python train.py --n_layer=16 --d_model=320 --n_experts=32 --experts_per_token=4 --d_expert=64 --d_shared_expert=0 --activation="tanh_gelu" --moe_layers=[0, 1, 2, 3, 4, 5, 6, 7, 8, 9, 10, 11, 12, 13, 14, 15] --router_score="softmax" --normalize_top_k=true --routed_scale=2.5 --balance_loss=0.00201 --balance_bias=true --init_std_router=0.00809 --lr_router=0.00189 --vocab_size=28605 --norm="layernorm" --norm_eps=1e-05 --tie_embeddings=false --optimizer="soap_variant" --lr=0.00221 --beta1=0.95 --beta2=0.99 --grad_clip=1.0 --batch_tokens=[32768, 65536, 131072] --seq_len=256 --train_tokens=312700000 --steps=4507 --dataset="wikipedia_en"
Below are experts of layer 6 (counted from 0) of a mixture-of-experts language model. Rows are named router (the router's row for the expert), up (a neuron's input weights, with its number), down (a neuron's output weights, with its number) and show model dimensions 192-255. Each number is 128 + 24 x the weight over its row's rms, rounded and kept within 0 to 255. Numbers have three digits each.
Before each expert's rows: a language model's description of what the expert responds to. This comes from a sample of Wikipedia text that the model never trained on.

# expert 9
Sentence-opening words. First word of a new sentence or section, after a period or line break: pronouns, articles and quantifiers such as He, The, However, Some, most.
router:082100126142132156138148094124091146133123102157150118105127115131119165134161133135111122166080139151085150146153134143152158131110111140130124109124143126136107137137160122095136103111121147
up0:135158129157099132156120074145124141153101122131125150139112105148103161136183119140142104126125139108139159131154147083129175171111097133085102056142117127117139137137155147146124126146095152
down0:125133088154135135119125084125110136106112096115136101107137149121104130107139120136150116120120103159121126148091099095124144122144113116115160116151150159073104130121142131138133134157166115
up1:124115146134118106141130118101055141168130150103094077142130105120103077131133125146158138119127135116132143126117129137119135144085164126103145095087114163103114114154108125149082169122106137
down1:118147136134149098170124109109126100150143112094125110068164140131140111107172103116169140079142126108154111105057131129118118160162167146160153120132135121159162174156151125113130116147121131
up2:145206137132139134113106129126139135138115088120146122143097149186137102142127126139130124174124097099146137145143094158127151164136102128123143063118143112139065123131123114133158118120104127
down2:149147161142112133095081140148133123118138120166091054139155128139117156118124080154135131145110130108175132096159126145157115109128135131118100125117091146123136111144117153174123115120100112
up3:099128118174139130145110113156121133133139128125127151088113152132133135154126136150128119095133136127141109113110107114133155108128141117135088157115109140173105176094143096178138176147085160
down3:135132107168137158118138150147107109122117136131145165161110156139129097147105123098111108066143130121115161107082144103085149108122119139151120173113169133141105131113115135105171128169137082
up4:136137130136125136134122141116140116096092107146141132159144102137143133165121143184152129144113110148082115121118114136154173110080180128140150140109132133099102136144129075139075127118088108
down4:160116124118131100176133140154130144074119107083154093073139145165105141106134139150134094132127102152133112169151137099128088149159205147114133128157119109103155148156151126124113145166151163
up5:109137123111098140145077106159112117085139137114190135141139085159141163109126119127105149182114188112102125116120092114131112143113111073124069148081086149183114120169134141121119132102089143
down5:108104068089100132128144134083133135128145108099126121096121116179160111087135123120126154123181161111125131136109108100104131131101143101111103127125134133120101111133154172136136128133134171
up6:089110122169181153141111109082173153159123124157146122150130147140124128162147158146111098102101125131120142133163128046150129087159141110134124129118076119125140098158135107078186104129105152
down6:110123137153136121117127166133135072131159098159137135121156143136155156124094162110107166127081110143129129137158144124175084107142143103135135125144123121137135124149185090113126148100133123
up7:131153131125117157124099142146127104099113140127125170144157115138114095138117134147090136169154106093134137147145090129126115078124118113154117128116132121150133111145082151115175151123089116
down7:119103118162137120101115139126161122115133142108118133176137140133111144149066103118110151138124122103146161142106149137142156133122080129151137134115173170099085153140081132149125169088135111
up8:137145144165156087141131109124127165115119099170132104128123136154102091125129125126131135111104148134148120088081139146101141126163130125115162143144161119097105146110063124143143119151173152
down8:137158105190144098170144129131167151117120134109121101081130143102125119136090145159120143181067174098127113134126129136148155152110117130153122122174131121143123143101149140087122121063136133
up9:108114158135136184125106145139071161093142126141135087117114115128151124128140142139073082108128142116110096149135146171124139084110125129216142093113114153161123141106177121151138100089116129
down9:160174120119131096098143145110122144106126126108121126114122126099107105135172139191124128123115136138154132119184108127099115124177138112093100137152092096125119108142123150087133084148106149
up10:148104110125162127101130119118147107111162126161148089135156122155073105132141121141142152164131136153133157171111128118150084174151127084139119168093084096123143080135100113101157100129147164
down10:128130117122113154177109136115175128153142137104133089086140143130137084148117120162213109135076131083112072115128116153155144131159116119144136126126111172117077088101116118158093130108146117
up11:124131138138171121117067090113117123168090129104096097143132125154095155154208125147198128120165156105159139131127128119106138093096146163121119169118107117143116082122110181144125161123145148
down11:108126124107158128137131146118129131124143161095144159175167107120112170135127131132118122097103145148094141130132155103105117154120115116159073124154129097139119129132111153129127153182117173
up12:125121135146135081108073137117151090096124105134153166143147103172150144136094085121106132104113125155121142135177142118137094124119119132122091113168120112137114155187136140108135135151068120
down12:116109130135159138103157174130156154140140096130130127132143078142129126124075150134161164076136125140118156106133122084143098101090148139134134175188088126169108147145162156129141140135119153
up13:122148123161103136154175074116172128145097129102112129148117130173110115140125118142106098121076145152092124101109133138145115125151131080115099146147105106165124103097132127117093117117130135
down13:108141119160130142138159104125127126116140102156157103109155133145132147132122101127172142091109098160151152076116131153157081144154138126125105096145117110126096175121127143112103131134145136
up14:111137116151165110161123132095124141123113144096157108156065156133085152129104083135139100131133108155162119112090100113205120111138109176110141094141130149179141151138115115126089132108097085
down14:135131123136102114128128095123110151103092135146145124120117105123088113114095076138119152142103140152095150107134118101115113170168098115165109106126192099124135164117126129171143129118125110
up15:135108090130122135086130099144151203089112088122152076106123071122131149185133115119125102137145146139111121120144168120161116137107136099063125118161097108155103171153174078085161113114138163
down15:138159084153149099100083130089210107130127118111101161121159123145125134169103124128098168118129104120156148144151153110111118152148122064120165147104118126110138110164115137111125110133140086
up16:140134139126139159144160081141116178143105089130147095121137092122124127148088130151135121151162145120116148158161129108170147085128110118120161144133116127125112121170077159135088141109136164
down16:083081184156123076122147117106124117130120124102136095118105124083113125119105136160093119094129154129138146147127095159117130099144142157121121134125147093134157110169097136116145137113106122
up17:129127134100141140118160091137137100140122117130128143141134083128142142106124093166120110116129117103099133139150150125162129119175107145136098139110112148106140148127129112185146184132106135
down17:094096111097156107093143152130122144105113123140129107058114136109127173144137124094119126112130103134153148133101116124130131123157166126091115165178158139144132136150145127130124149119132148
up18:128121099185126120099134134121164057102142150105092184129144106109120131177126158150153122088178149171142102139143094093087105135109115120142147159109141118116125146153172136151088097089157128
down18:101086101136129135152141124144141144131176125144122119126153161127156118149128140125127105146186131133095137140111063126116128104131137115118130144120105113083127131154127124139198161173080132
up19:128137131138143138130119117138103153136121133144138121150116144093120128127156069152123100186106127135126150142122098088118190149147094118101112134083121134113111121129090149131171102105084185
down19:100160116114120154116107118164139141113154145151133147134167108094150130138122157130143151096150114130117129084121114131127130140107137161120132079144107172132191121133119148108167115101145064
up20:146111147126144131131138125087113142138132123164123158128143130167071118126146125097138145124136168136138110160134133125136088140174154122127150098143174116102105106125144135126090110137121122
down20:122150168100120117150116113129119108134113096123144154105089156120120125112096113157100127126138140141133151119129112122158125153110133087141142148101148132176135165125138155120105113121113165
up21:128135166172085108178143125146152182088102116169138098111080111112161090125135152194111090114125115096147165100152088131145141183153104150130103098106143122090094124125107108119110158152097143
down21:123125113124114145119144117139116124103131120092155138138129159131090131219155135129127157137068100134125155123170100153133129130113122127138181120174090122129109079063135120140135126084122132
up22:130160109125181171144129076110134154169141120119113098125140142127112131123115127126082119130134150106114161126188122167086147126116122112123167077106129106167121135080126131129146132107122127
down22:133111102096135154187133189140134176174138121116102128161083147149119162156088103137159133121110141121127106134154108097090120137103139127130092094125133102147109107120089132142165070151133108
up23:120156143112107151147171130116120136139109081104076084148164137144124119130147117158128110123121162101113155118166157117152136143159121132121112142111151090152110175125130181154105192132127136
down23:132212132150149186114124119124106084146064180084146123093105105146114167075151116113146113130156146153144140122134147122129101114120132112132156151153140119141167120134104099123149130127135142
up24:095130124150119046125109127083141167107148134114143155133114127092144072147118173103159135127106136140150121131140137129162115138116101161133138080159115098120153123123136145131106107134178125
down24:115100110113131137100115132128144143173117138137136096137103119109091121199103193137163154115147119125143111084115120120093156146119150104112126130162113130103119147123120109124126143101155160
up25:122129142123175151111148118129104096131141121095125165136136136120127116069137118102188183144104151141122119109139123130167119144102152141134142125151127132174099111126116090113102092130157132
down25:159156120135134108136147123132125124060134139092137130126123139115101117114148121146106110139127119119162164135125116143167096112135157086144113130116096123147140087083120178145111130105129131
up26:122122108164114120133140139143120129134168121149106111118101110121143141143154116121128140118126111077143092128146148138112165070103142169077082084129161150141167097128156150137126131142138154
down26:151169159101093130103123124120136122090132131130139147172180124138158147133153129101192104171154110150149172139085145121173102115134115127107118161098121111108105145105118115104098132155116068
up27:109103123143111133128103129121112169086161122089155186132142154164137123049132137104108105151096133104060149095138117107118155101124142116126133100120119113137142117113122124098140134119145128
down27:111093150105146112212130092110122077141139137156150090131091101149123103166154099132129122182124125111138148112106103118139148151101063125153107119151109126141159129118120115173090128111158137
up28:195136116130150141171149145097145176092103118161119095140108084150128138132106139135127136145121129114103150142113153144088146129134153160139145171117122132137114120145103089142140097110123153
down28:164132134135094114108134116087104109128152156117141142166103136127098096116148140126124123177146164141113142167117122118154134142138088131129096178119105106084119096149112115110146077138143157
up29:162147143114142132114120126103116137062116103117155096137135145157112109159105113141108114140110172097107152112114129100141121093138124153113177110098132145085110145114195137136089122053133172
down29:127130126160142111144099126128098154118133066151145106072140056086105133139159112127101120098101104170132146215088125132159138119119142106148133096153130101134132130111135192168146114150092141
up30:157138127128166157141142125144133163134111142150138113154114158080151124183111145114137164099143098166109137105142140130130125124184121125107140144131182093124114130137173130146107149117151125
down30:148134149149071096124165117140148136104102180134114136113132131151116160117115121118150118149151157131171132127175147103115096128173122114140126142129130139133132156076128119174109134123153139
up31:093134128129129133179168103109126128098110128192126130122154127128163109108132174161110130129141115114126170141129086135155157147122105118120109126125182158123138109149134143158140091107098104
down31:158117124152143153118122135126180119170107108129116106123100125163096137100132190125139111092108076139114178104125133133130097154121139138103090091156091109163144147096081116119126111150118178
up32:146130099134107131122096147102101114119107128163123136140113120108134146089144119092108140143123142082099134169130113149142150173148104096095117138117101151164148141107119102102121140116124159
down32:091170097050117114130132140176090103125113121119135130124143156129131134128149121119131121086109130120105108122143105154139129117140176102098129135138153094124118119110147186114105099150110114
up33:144156103118123220135156115153155150145117129162112170109142158128111133124140118150139091150144136113137193168129082111191146168154117120146128085129157133128147088140114094118093119121105144
down33:161106052132123169118131133124111089137151141146139117154099160152100056140129103119124118166105141171137089157166066109119092113134134115108168134131163129145096142132121113108158177109135116
up34:126092109118107132111137130153139117119115124146179146155130138135177112091131183086148108121131116148121157131153121122154156103126118147128163119125085114170138121121142053117095122137123116
down34:155119106087162096120149093145148088113096127149149111105118186128120107126128148123127121118145091124146143131168098106118131115109151147173132129141116078134162117140142109161123148112117184
up35:105119118106149166147136126112121083149120114160123137141140114161116110084134135136184140142106149126132168145142106090112120132144116142098111122086101132120168107116147118141106143142166137
down35:142174122100151095133113140110142128096102135113133165124101152110160149131161117115158167130152070159152107124105155128112154084160139176156149146115104142139094154157131131105113130158155139
up36:139111089163175135144124107136136124126114109156125171128149114168134112112146149125127119192111098149116124164129141162125162115108121070156120172148165129137129084161117096134107120132104126
down36:102129114129106139143110135129137143166135127115138126126136158119157110177130110133144143123128064147100141125109176092107152195159155107142132135141090109159149131128146184125117153145128116
up37:135139142110116139099135136130100139138121139133159137141135093137098127129139142121082161081097133134087126131150134179112142150167142123183179098069103134129132097109164163136141110077112117
down37:122136128151138168139085128118125173147181189180134126128142149103118112114120099136143159125108137131156109115111124139156156186155109141143125116127076136114144135123123149120128138152118126
up38:152106126104079112102131113141103133151136103132148137151134171114139126140127127153148096137111129162156131092113141153156152178108169120082118073148125123115129108130125129117072106090145178
down38:119141132114140107157153137127129122121112115106105109167155087109126113105104141103133159164144132104189140155071103154160122166126149099161149128095123110101202073150057127146124115110161116
up39:124130145155135129166101153141123092090117096137125157138115162148136097147145080154135117164130125177092120126144108161134068143094143118098148135090137098139126148113166121120133093072131131
down39:120140116174095170145130139110139161114110118137110124122117149123089111113097110127144090103123124133097141123109151118100107138115107152137142117129154148105130152091123137157104110154160144
up40:120117154104136141102149124135093123126128146151141125172150077106169127184128115131109117150107147128160164137171136127121138125158123112127099107090082136128130166117150125154145136070109117
down40:140153091101192145117106115079144128120132164139125131137143130089150148146130116154094130141126174118104111132120132122135132139142080083181133149140130138152115144124138119171126084133157159
up41:142112140119157154137189099134119138099093122080148096163119105116141043092133140117143118167102120114121143150152109114142092116125105122138152090142082095131143067164133114104131096105107104
down41:148134118106129133090127174167136147145130150144131156176108126098120140148106116088116144139181058145114139086102137084097121140154125159135150133163133176148102160110102169123135134095149153
up42:113146154164129145162124146088140123133071116154134104133147094173125152133136137102155110173145132089122159127110120162144115117090116124122146133062111177155147133157150105078162158132136117
down42:160131124107115120120137114130128095118136159155130141149109124127129121121139126112147126158118126126125142104131082133132139114140127159112143127142131125122146128128170111118096116137146119
up43:116156151122122110131145068098192164115110114123165119100136151151113129129114106165156181149094133123151147131151121115142097104117094149132094156130165107158148093103124117113109110117134162
down43:169074137115119120149155116124102173152118099113124068085128135139127110125109106120146129081117115155123132117082129128125151176165184134091150182183118103127147157107105106097097116147127135
up44:120162150147085095111189080143155136135141184139111133118173108187134116140137131162171118171139155094105119137128108131142123129131128102124068119121100146091155157094127128127099134137131197
down44:147099112090117126123133148133108085091165137143107164134100087159111116105150150126158120171104148143145123154133101145152104115115094085128167098135121121122101166162090097149133093069165110
up45:121143052103155108099146101122164147151105105146091121123099151099076132175143139139150130145136131097119096117104089119126143133128127136144098145130124110096110144146160115142105152117085114
down45:142120143124120192072146099148151100097113155135105118112102120132125104165080165091125120135082111118107118143120140080128101112156145148096169150117157127125086145159110192099102115130155119
up46:115162097094134121131143108120131129126120108158129135095122120153105137141131131129092134200121143120147132191165085137139120116125111129091135094046156109171116103149148081125095070097149133
down46:133102123142093150116144153154129150152147108159147100082097087100136093112136109142153137128155139108142127062130153184144150072130138152120139111168137165114137138094116109146145137131129156